config = dict(
    n_layer=12,
    balance_bias=False,
    init_std_router=0.0177,
    head_dim=64,
    tie_embeddings=False,
    init_std_qkv=0.0236,
    final_lr_fraction=0.1,
)
Below are experts of layer 9 (counted from 0) of a mixture-of-experts language model. Rows are named router (the router's row for the expert), gate (a neuron's input weights, with its number), up (a neuron's input weights, with its number) and show model dimensions 320-383. Each number is 50 + 15 x the weight over its row's rms, rounded and kept within 0 to 99.
After each expert's rows: a language model's description of what the expert responds to. This comes from a sample of Wikipedia text that the model never trained on.

# expert 21
router:40 50 72 58 61 47 58 65 58 63 63 72 34 51 41 45 49 55 25 38 81 60 63 28 56 80 35 58 33 68 37 49 47 76 35 46 71 44 89 32 34 63 62 41 37 52 53 69 69 28 36 43 46 41 30 25 48 48 59 54 29 57 43 32
gate0:40 69 41 59 60 38 60 24 24 44 54 76 19 41 42 42 53 32 47 39 32 79 24 45 73 59 44 44 54 44 44 18 48 60 58 69 36 60 21 48 60 41 46 33 24 33 27 52 57 37 25 53 56 58 66 38 51 45 60 32 60 33 22 65
up0:39 37 53 69 51 63 49 35 38 52 68 43 29 52 40 47 56 34 43 49 31 78 33 27 83 61 42 70 58 65 36 34 39 34 43 66 46 41 22 37 33 45 47 72 32 50 32 47 41 27 38 44 51 73 59 14 48 42 60 75 47 30 34 61
It responds to: Personal names

# expert 16
router:88 82 58 46 44 66 84 51 49 49 42 47 38 54 52 81 46 32 51 47 51 47 66 69 69 56 38 61 43 51 59 38 57 78 40 27 29 51 67 45 49 61 27 16 40 65 53 60 61 60 61 62 21 26 29 67 39 38 59 52 60 22 73 54
gate0:56 48 34 36 60 39 55 44 49 59 37 58 64 43 32 44 33 33 34 59 59 61 59 72 52 53 66 54 51 66 43 41 76 54 38 64 42 54 35 39 24 48 46 58 34 40 47 14 37 55 80 69 58 31 48 63 61 70 74 39 58 53 48 34
up0:54 53 32 37 63 33 61 51 56 51 27 45 76 66 35 42 50 37 42 66 47 76 42 55 46 37 48 52 52 77 56 50 68 52 32 24 45 68 53 50 21 57 78 71 28 27 57 37 32 56 72 52 45 44 15 32 42 49 55 58 56 37 63 52
It responds to: Line breaks in lists

# expert 12
router:35 64 66 53 61 28 64 32 48 36 63 59 66 44 44 56 26 51 52 55 52 78 79 51 36 45 81 68 63 34 31 50 39 26 65 51 58 35 23 60 49 39 59 70 18 40 48 74 77 55 51 48 40 70 46 80 54 37 37 41 47 58 48 66
gate0:73 61 51 47 57 41 42 56 28 53 42 53 53 25 56 57 59 46 48 63 49 59 39 38 32 24 62 33 47 46 44 47 39 71 24 79 38 60 56 72 37 50 55 48 36 55 42 65 15 57 55 55 46 64 59 55 85 53 38 22 38 30 62 62
up0:65 68 71 41 71 51 43 50 52 39 62 44 58 63 96 51 33 40 57 99 40 45 71 52 12 34 60 32 39 58 45 28 81 68 54 77 34 29 35 47 45 63 55 45 46 32 45 63 32 48 62 74 40 46 33 35 85 56 57 38 09 47 19 72
It responds to: Foreign name syllables

# expert 13
router:63 52 45 64 48 33 18 79 26 56 73 56 47 52 28 45 50 40 69 57 60 47 60 50 77 49 40 60 73 28 61 58 27 77 70 65 48 29 26 54 47 60 71 52 52 35 61 45 64 37 39 40 80 33 60 42 45 18 22 62 64 43 69 30
gate0:40 45 37 34 91 64 43 70 59 32 49 62 77 52 26 57 45 69 25 38 65 45 71 62 27 61 36 58 60 45 44 48 81 39 59 48 50 36 40 62 31 70 89 72 26 41 58 17 68 47 67 26 44 61 45 45 14 29 43 60 72 68 61 54
up0:34 47 47 67 77 54 48 61 48 32 69 61 61 75 56 54 43 69 43 26 65 37 72 36 52 65 44 35 62 48 40 41 67 58 48 59 28 52 28 58 63 72 67 47 27 55 43 17 50 54 73 25 58 48 38 62 43 39 40 65 71 50 40 70
It responds to: Line breaks after titles

# expert 10
router:77 26 51 27 66 40 43 49 80 60 60 46 50 66 48 64 24 68 57 39 39 37 45 48 62 83 25 19 50 38 56 61 43 58 26 56 33 69 42 55 58 58 30 67 48 28 48 55 43 54 77 56 35 53 41 32 60 55 49 14 43 40 55 65
gate0:36 61 58 76 70 54 40 41 50 57 67 33 55 72 55 67 44 43 11 41 60 64 39 66 38 37 87 56 47 51 42 56 62 58 40 75 53 56 48 61 43 39 35 37 30 75 76 35 39 46 25 38 53 33 46 39 47 39 52 33 33 78 46 33
up0:36 40 57 70 61 65 37 39 59 62 49 35 16 55 62 69 55 51 25 31 47 63 26 64 42 76 52 63 36 46 72 47 55 61 27 62 25 57 35 69 36 59 40 83 59 67 34 17 22 61 23 31 54 33 48 27 24 46 48 55 40 46 50 43
It responds to: Word-initial consonant pieces

# expert 7
router:40 16 47 37 25 59 52 51 34 38 62 51 59 27 44 64 32 19 39 56 32 59 70 40 64 30 60 65 65 55 61 51 52 13 50 27 53 51 20 79 68 29 44 30 48 44 30 25 62 72 51 37 76 59 44 46 59 72 39 25 66 49 30 41
gate0:48 35 37 26 48 44 53 39 50 41 41 59 56 51 29 40 53 40 54 48 64 24 38 50 44 52 24 54 41 49 66 51 64 47 54 53 47 72 43 58 39 60 45 66 44 57 81 60 70 41 23 60 71 56 74 44 48 56 24 40 69 33 60 48
up0:40 40 64 30 32 31 50 58 60 42 45 34 91 63 27 36 50 72 51 46 81 27 51 56 62 99 29 46 31 59 31 41 32 51 54 44 60 59 42 69 48 58 52 70 45 77 62 34 55 44 47 52 44 72 59 50 48 64 54 48 40 37 68 52
It responds to: Table and heading markup

# expert 20
router:36 64 70 48 75 45 56 34 55 39 42 60 58 12 49 43 37 60 67 44 51 39 57 55 49 31 46 48 43 58 32 44 56 60 51 72 81 36 82 24 28 49 80 40 50 56 48 61 49 40 52 51 73 36 31 85 33 44 70 63 23 45 37 23
gate0:35 45 52 45 73 40 34 47 40 39 41 55 58 55 63 52 37 67 51 41 22 58 54 51 21 40 37 55 43 62 41 31 13 54 45 67 40 36 84 39 39 55 72 54 59 35 56 46 46 38 40 50 36 74 62 40 63 56 41 59 25 47 58 27
up0:34 59 63 38 63 27 44 46 42 21 55 21 58 55 59 49 48 69 75 26 26 36 49 34 46 42 59 24 73 33 58 35 33 69 67 66 35 32 73 27 24 48 65 25 53 33 53 54 53 48 35 50 28 51 21 46 63 42 43 53 24 49 46 53
It responds to: Place and proper names